Weights of a small mixture-of-experts language model, trained from scratch on English Wikipedia.
Size: 13 layers, width 192, vocabulary 32768, 43.1M parameters.
Experts: 32 GeGLU neurons an expert, 8 picks a token, a shared expert of 64 neurons.
Training: a variant of Adam for the experts, 289M tokens, 8868 steps.
Below are experts of layer 6 (counted from 0) of a mixture-of-experts language model. Rows are named router (the router's row for the expert), gate (a neuron's input weights, with its number), up (a neuron's input weights, with its number) and show model dimensions 0-191. Each number is 500 + 50 x the weight over its row's rms, rounded and kept within 0 to 999. Numbers have three digits each.
After each expert's rows: a language model's description of what the expert responds to. This comes from a sample of Wikipedia text that the model never trained on.

# expert 30
router:492432545403546474506645425516458491469526464462514541483440451473422552449502535500548496524524466387567505410435486393568482478528441425562569454496466496523462509474535499531446522596607433449543499509526515585474545512553537449452451510478434526520495432477465402498513527476560502402468511505498546548539485517501603542455524430496516524562480464380459524527494504498536455436479339537465504420494558510367451514513514532485480532570555473564492483572442521547561561471514552541430419494554540536467561543450503521531500413446540507480443512564446427515486498394457464416
gate0:473482541476542452523620508535508492586439577482298477493488483481530547587497423535533516526407418540536581502548521445483455497516556493513537516553435486565505546445517527546570512433528482471490482594466507519535378501492504499510599451541481502471528572524443520473452537585485563514515489438478596393514529587525503485531461465454468490532530513491472535441511502512456499554440488502554425460507551560516446494530426382486437394511468423387541490466530418473566544520495483518499484528475499427547483453589467447417493509419557603492406568522485470541377543500468516524
up0:430518483492499464545496526567534537432470512595465611454471474490527462521545408582457433480585531420573439509429491488446454459538533510377536481480532499535459489417510569491471610413438491515559388449646523535493505530463534472472484557539490585454491472564522469466426493411434535450605564486491482482557484493520542486482502547453455436466549492517483464533503471450532562568477476566623543442490553468478553468526556527615401538507510442532536599521556469501487468420514408457533467503503411432492495578485550504488471539482599424460504553556481549559515552513510455562
gate1:447561448471485496485528532322523473523570598519471478435424546532521564533455492488572431558408491423457472533500483500441518491524395474447530492447570462515437574486455560517491548528523535481483470484570439458522447539456477529528503544583464451476464533495603535532462561437499513482510557494497540517466486560432460563540504450457561522470446448397485463483457491502540392465498544550445387481532456490452453557442506495408484390491499546492492381411559511369468480427584483503556529539571571490513460534462503494473476580624483474520453445585419459495524571455522466523
up1:536558460504507455572551575459504536491541530514539525465481576567473531507444442499529427568438493511468460432523453453385485469540420505511478556433520457503434517432537617447477448551533532420570426481573428539528557538526493521478446610561455487469511523400538509571499614435493474434466467488498519538416490560482507611403493503440528576438487465413526502481440421414588510527492483488437459520507477550500481473542538525442451486542483546582425393466508489463531510412581510506555472431520506445524491603455542458491568568481557524563421480562420509567495537455470565586
It responds to: Institution name words. Later words of organization and place names, such as School, University, Cup, Creek, Communications, Province, often after National or State.

# expert 45
router:492496548452455549482493519392455497469454447560530490541501499520550490469390525555454420532437437535501516560430616421447532474509414519489468556500581539466460457530517596508465443541511441466494522601498514469527520527433528408472466529541430539547569526551484554525548485527607468495507461497519427541431575565446574535424568479587620619515483468434421515493453548484449485494522492556557510482508439416460450519453537497583481413515463471501473436392413473507430547467567607482490482518512531627399479491508535507438504476549470511501459500521446415490515573426474445524
gate0:448565490518480472532552597509428496391497432461569626547507503506475501434527518513479476520475463499497490498500472525581490574487547510571480501566503473528523558518477454470505448545422467401463511478534482399465531539570491578561489537451608569511476615435505505594447481461492598454611484526545554433452488531586480460461540458538469498426396482457436478497387460499584543497514524552414476502434433548427393468491505500473566563511472397555510397578499515418474502500571517439495455486523356594437471532451582563468522497543483489492463508477456484513484493508497514556
up0:495555512477447542483563580453401493428438525495522588482432493505533454531480516492422436500470447524470476475430558449545496476428437473542480582534532507550417515520509506502450434498466429379473443563569521487503574501571543519510447512446566599549442565485474588535455598489582567444564482537538589467466488555548451490443517465549507613481454459387390536457360493495520512567529482538452479445425450516484430495547541530499493472519419467509535433525426486458441550384530530490525499554578395566431463489398561525486469469535540537494427497552440485506510524498451497507
gate1:443520559547586459448403574532441557548541517424596566570558544480524514459512602455452506471516452559477514489591494438558572449554491494373523488553521576507525522645557475522500460504510493515523497540511462464510464502540511496440509459530484536475550493600502476397512443491471444560501531439536378480532508474478531491445485483538550463522457517521456477412616478551445478492653533548521617554526520581547582504475464523492539474542419480437475500469454585505541525483409435546471514528553455422478467547507457550509447537610508533415622463508490522468504444483490536564
up1:562457467497404521585545462518498418460489459499493478443480446503462457434493441509533570489612559488569556450414461621505471455506542543526483488544490370506526504368473479402522564509437587512581586452483461585467519553488476500556478488518584503418397560385519512561560482446513540493548456503423611533475522458529475474522542503483359502432511549513511552536421500443543584577403502411475470523524519448451505521514526437424473575499581513547504501506545448463514467553541506508463498478483528521499573472468549467429529426433457410491509463395504527513465520509547499488
It responds to: Line breaks after descriptions. Line breaks ending short article subtitles such as "American ichthyologist", plus hyphens, en dashes in life dates, opening parentheses and braces.

# expert 42
router:501487530426470439514547456504571534421480494486529568530380513403424488514488617441425473557612542458501550458525481459565431568496442541554468495525521540556616497433491461443505470580530467510574508505496521504434580470421557483491385512508503477507541449518547500576584517507473425486464447538478572515381454485479487470436501610537427520459515478521524495529519615505399563492514539466533549566479489521488442536601517479551497520590516465483430464522487600444500468530610529512505532501479476513520508524452401585622506619478490531491536579468498484464465511530520410457
gate1:483539512482495509471512525512474469546547514479432496590463437498520499500485574446481441517566579544508502434522457491549455523490514370616439433480477574458514506517519595564538593542485551508584453533596633476464530436520417500519491457542603505571502565492590454496463524451553503570555534528406437531455419499560528416537541434510440590490471546511433524544530530484565499453483532485533465404412486423541449466487463460504454491507499540534459477536413488476534478450557449438570597508555445445451484510512517598499424534508499463462543412592559454401541491522593473418
up1:479533518517492502492625453532495479505458536471448421575446491513474487518512574501398596548516537575529601509588447478543436445472449503588414429509413500528534446484460566478509485570525473551572543563567584432488612471534475515457516482517516499496533514497542469472413470497512552621516546499427482432412410525506530428460573449450427551417465547489444508491528489488545515444485487496502453493437522472486468518470435493566455454478564488523435421556398534469544461504627407449590511512576462534515561479473573529511490517559424508448525481577468457545534588515629465468
gate2:574524580395571513427483482515483506391493524516596525567504561480428510543463489526481482464521515487609589481462566491457452461430475520520446482496471564501480478509554508475546540548511444437510457456426452559485515502402522449418531485407476512530534423539488517475580495541490545448504495486447494538456486524453449587465576461470435476549459503499447493623469492451527420525450442390550506445492516475508514515458536556458638531495520496509523598445533508513535462541477395392648400528467547573492540510496426608607562456526490518481445589536438483533525574525511511446
up2:407537553421448506465480430506465515479451502528556483540459487483493540585506472558523572464488501554599580541497486451515485498470486580573413576488438420577492527460427495461460629518527572496497513469482505524382482616467412470487519571555523491492534548533469568526522530471522613532557480509439605557479463539538481523526479495513540383475491528490550400499555518512517395587493578476553438527451567496470457580505448518479609390557551511460529469481501457588592554411521508432539541541431558552562573565513491549474481511557480440460512500519518517551430517547500572447
It responds to: Section and statistic nouns. Abstract nouns heading data sections or demographic and election tables, such as Climate data, political, size, classification, Total votes.

# expert 60
router:460543595528545461463510495495417506488503458581533507525488564401539527564535486493561564509462445516528650424486513481484514502464556540560519556520453588496517461471460500539440530559553426387512505536453468533469479437539510481535532484539511494354534565438383527503516554505464425458483465432567592422514444500495413438489491489503579420527543448637562500438446548498388493509477447479478424464493458523479491580452468441515504530504534591445569432499387506585473501528482518547433415545424513539483566496493486491513498441399525549474543527516455585474440455422451484497
gate0:451528483572497528529466526532427521523577502479492583442538485531467582643497510520529519552506527532410473407442473501495535489480541544536492485482449522601558454449460527520567540476529557508663567533458568538528553489550406391417426420539499483481570518476536540431580532462527479552570496545487540524434579512370439524491482434477510450478503471460512520504500423519546539526559513381532541506529479592484424502391491522357464428539448480440539522472482525526464534470478488524425525488493450487491470412443474405434502505475503487455487477441502484553585442452436489607
up0:439510455530524510598555473511458513434530493510452541449522478554506530591463439423476560548487466510477494466501589556520580496512573561564509591473414575570622446452432489473593522458520519498577523534511597494518540465545444391369515466515551379477598542437502529443530482476524470550540453507506491420437500530444433501470504555525504374557444480490503473457551490492489577484574483398458527560488489457469424556430452515416516522515454490458500509522418481503484459491470463534472502495496400417567542491445512446432517512473515505351499506520507457485574457404441519588
gate1:478508507503483569527437499538519532462442472472623506595544541516563492548541477606516458487419482515443443517508523517533490488519519456509485584440591550479572490620535442563420532436513455539567438513509417569504511542622559570509549503527563429499417451524493644506460438477492343534481499466515497506491477465444403503516478622558429472507493570481500549408457545552460493488499538534491577560512484615631482597447534543553503501546531489523548559394514478556437560441534501508515487475560485455447521451502493509457505470532545516531551512575485534472521453510460550427
up1:427528480505580543566555434494558532465526507445520650498451481554475612600513466554569454448534468478490467449448371604521477351470534577498550487485335409479508511428484562575456477510476546507527533531430546494473456538446471504501438467488531563444508459460445504457492410557501516504584592498467428449531447513532526495435496584515512513520518513498574540550521493485511396539494482445474447460595458476402466468486565530515362530516570443533410446507498473520530525423477568500476511478523460435504436446434411503557567497470517488516465440501494513531500515494492488534
It responds to: Name-ending pieces. Final word pieces completing surnames and place names, such as -es, -ley, -ville, -field, -ini, as in Fildes, Barrowfield.

# expert 15
router:558523535555460654511454566501476522545462553442527456512517469485508483493487449453501428513552520490445460495436597454443544538627458485424467439530528433522457511502517585500485502463547507475511542511595556433576476482517459416510499487494558555512562484488431580467577561574527437536441529380488533523457579529453588507536501491584431598439549532478486488538566548494522416392502433553547535485559466467446463455498444512468474474484520548495448482332477578518527477498438552511553530607486476433453481384492441559516491550476433468575546540549491589490482459459467468448
gate0:500437538518486502503434427456517534437577471503574487484591515520467547472520571517454470503542465478459468554495454472450443488526469480543540413481482514383597527403504479538447467493365497520447479443536511565439570531484532490395510463543544455504593441585538452493519473422499445497619609468469540492584508504494527576549475491424532442610526521537583536558545451536515540507632584414542545483467544588572504474564531521480563451446537493439511484502473528402557517484447401523539484523388495543524470503526466473637503473472542471512444474503568425531532486500537570475
up0:559569465385478485478576522500488511528505452512479469488482479536514460571515425482574529439478528480552510496530517561567535468411518487501435655438473578515494562599478448435532528464573495494593421501480465505571468409537517562547513491475414460493437594467506477499436549508496597468391374495486482458500458514551470420438552466503587550424513431484464438474476521528482449534398435552421429505480509532419538586482493492563437532500459420566516462551554430580458518447566492429537511432545601552485490502482516578374462471503504527459494485502482485516534457576449450481
gate1:545546583476493423528459463546512532534566602444496372486531494487444558464479527476552443452496434437440431514522511449614412445499468495525455514568489563516573570504514417507479547542503499506449480458559492539392463538518550605502518473517425453442517597372446532489432498500523504476503444479512422522467472434610506557532518472438488437549492490583501514554550461505559458396398465523412518484553505577469404499566536519501458528475514524461501466481484529478459511436483457422610463456453474388528498476570566466541527492499497503485423510398498574639446513490477496448
up1:518514525513515520518445543563479535518525498555498473565529456450436519492492477509502409476428510485468441553506607499578382507500433514521413535594485539423519593532534484453452503505490503483450627534585519429471512471559546543442535499516449524531565628416453565573433500446485412593492435477503464498391479457566521547508531525478435456459532451572433591470529525506487475412410524545487519525546556545436453568508465450526418578492466513331459525469441497497522415501427468486550491527501476466579510440508587519507477497487484511485529533410501605483517531378497487444
It responds to: List-item hyphens. Hyphen bullets opening list lines in infobox or image-caption lists, e.g. "- Flag Coat of arms"; also heading equals signs, table pipes and some in/a.

# expert 25
router:544467435441493470481418514441345498571524512634520533489445568429558520497456554574536523542555489576650595534470517514496508504416467480554520554391525462488486521470498439474519562470480518477558504458496507586523521508359499534506469507479453488511494394436414545465507577456534470465503490532498537551494488568560462578576492371484495528503491438470484486475427461496431505531555470493519477448549648501496518473498518565449481503523485522489526572470533412535452534507452554469595482472452657555503452478407505520515493449525602488573511520464450580540467490470502497465
gate0:487484475524482469569494494541520559416559481561503538502579567506533478639513438420545477492512455472542548543386484559510524548569530487484493595464494344505499509554477502443536446410531595456554527490517510534455432414449504473534513512497596439477530485493482485597498427542451440557481532347464509443519521575576438491515452504427516565415534411493524501459433426401479447498505476490570480509497443558555544549526546519551505528438542546470542465567561410523512575407467471566543488535462537451605536536558515552499512473490546480487494476574442592595471554508500449494
up0:482521518540442512475482539511503483439502486626526433610553454564556539514580558504458377436465534511465551572480517487562479487556598500406469523479509481538439485617487505519440595441597472556537492488564463506435402566495499419591407467551473568451537517448538502462457468482485429475530443448521488501497482521591597422509510519536598468525448421538474530575542549493493377475531504511560476522499449578535503518471428553609456462525486465468466482592535560484489485503559513553539609498488560416548494524447500507487554472485458449449476590459431545498447439505414484554
gate1:471539371549488527490514583490617557532553551448561406463513504563472451456552471572434586545506495563462474536576470534466511537473478456458493479533522437590519591424544513488563446404411456514559534422492550411528536526470447604537551466529565501472478513492507470464484521541462530505547447464619499516538526413525469438463541514488504498395382413585578463474521439402525510529490544467481499560501483517478572469498488518508451428495392532475513490442480546510556596487583518619471481430490482482599525482467496490504599542511505459570418525520507432529535451546469522575
up1:572486503425517512496515479540500461446434504470487593521526484541453543550508499432553462412495536455479480472518495530608509484554526571527516456463512546461576442558450520480433573533596478470408502644526475529445397532592590443511543464480446501479534421568574486536530410406433518544397566484427516441434430570442505473528487536530516461553545537454405547492456527615601463446521491524452561416492449417554426597482480468540589547559535539501535476576514487514439511505548488495536522536428473443476478490524447511505393535493477562458548534515561464493424572505538513455
It responds to: Name-initial pieces. First pieces of personal names and surnames, often right after a given name: William L., Robert Mu-ench, David O'Doherty.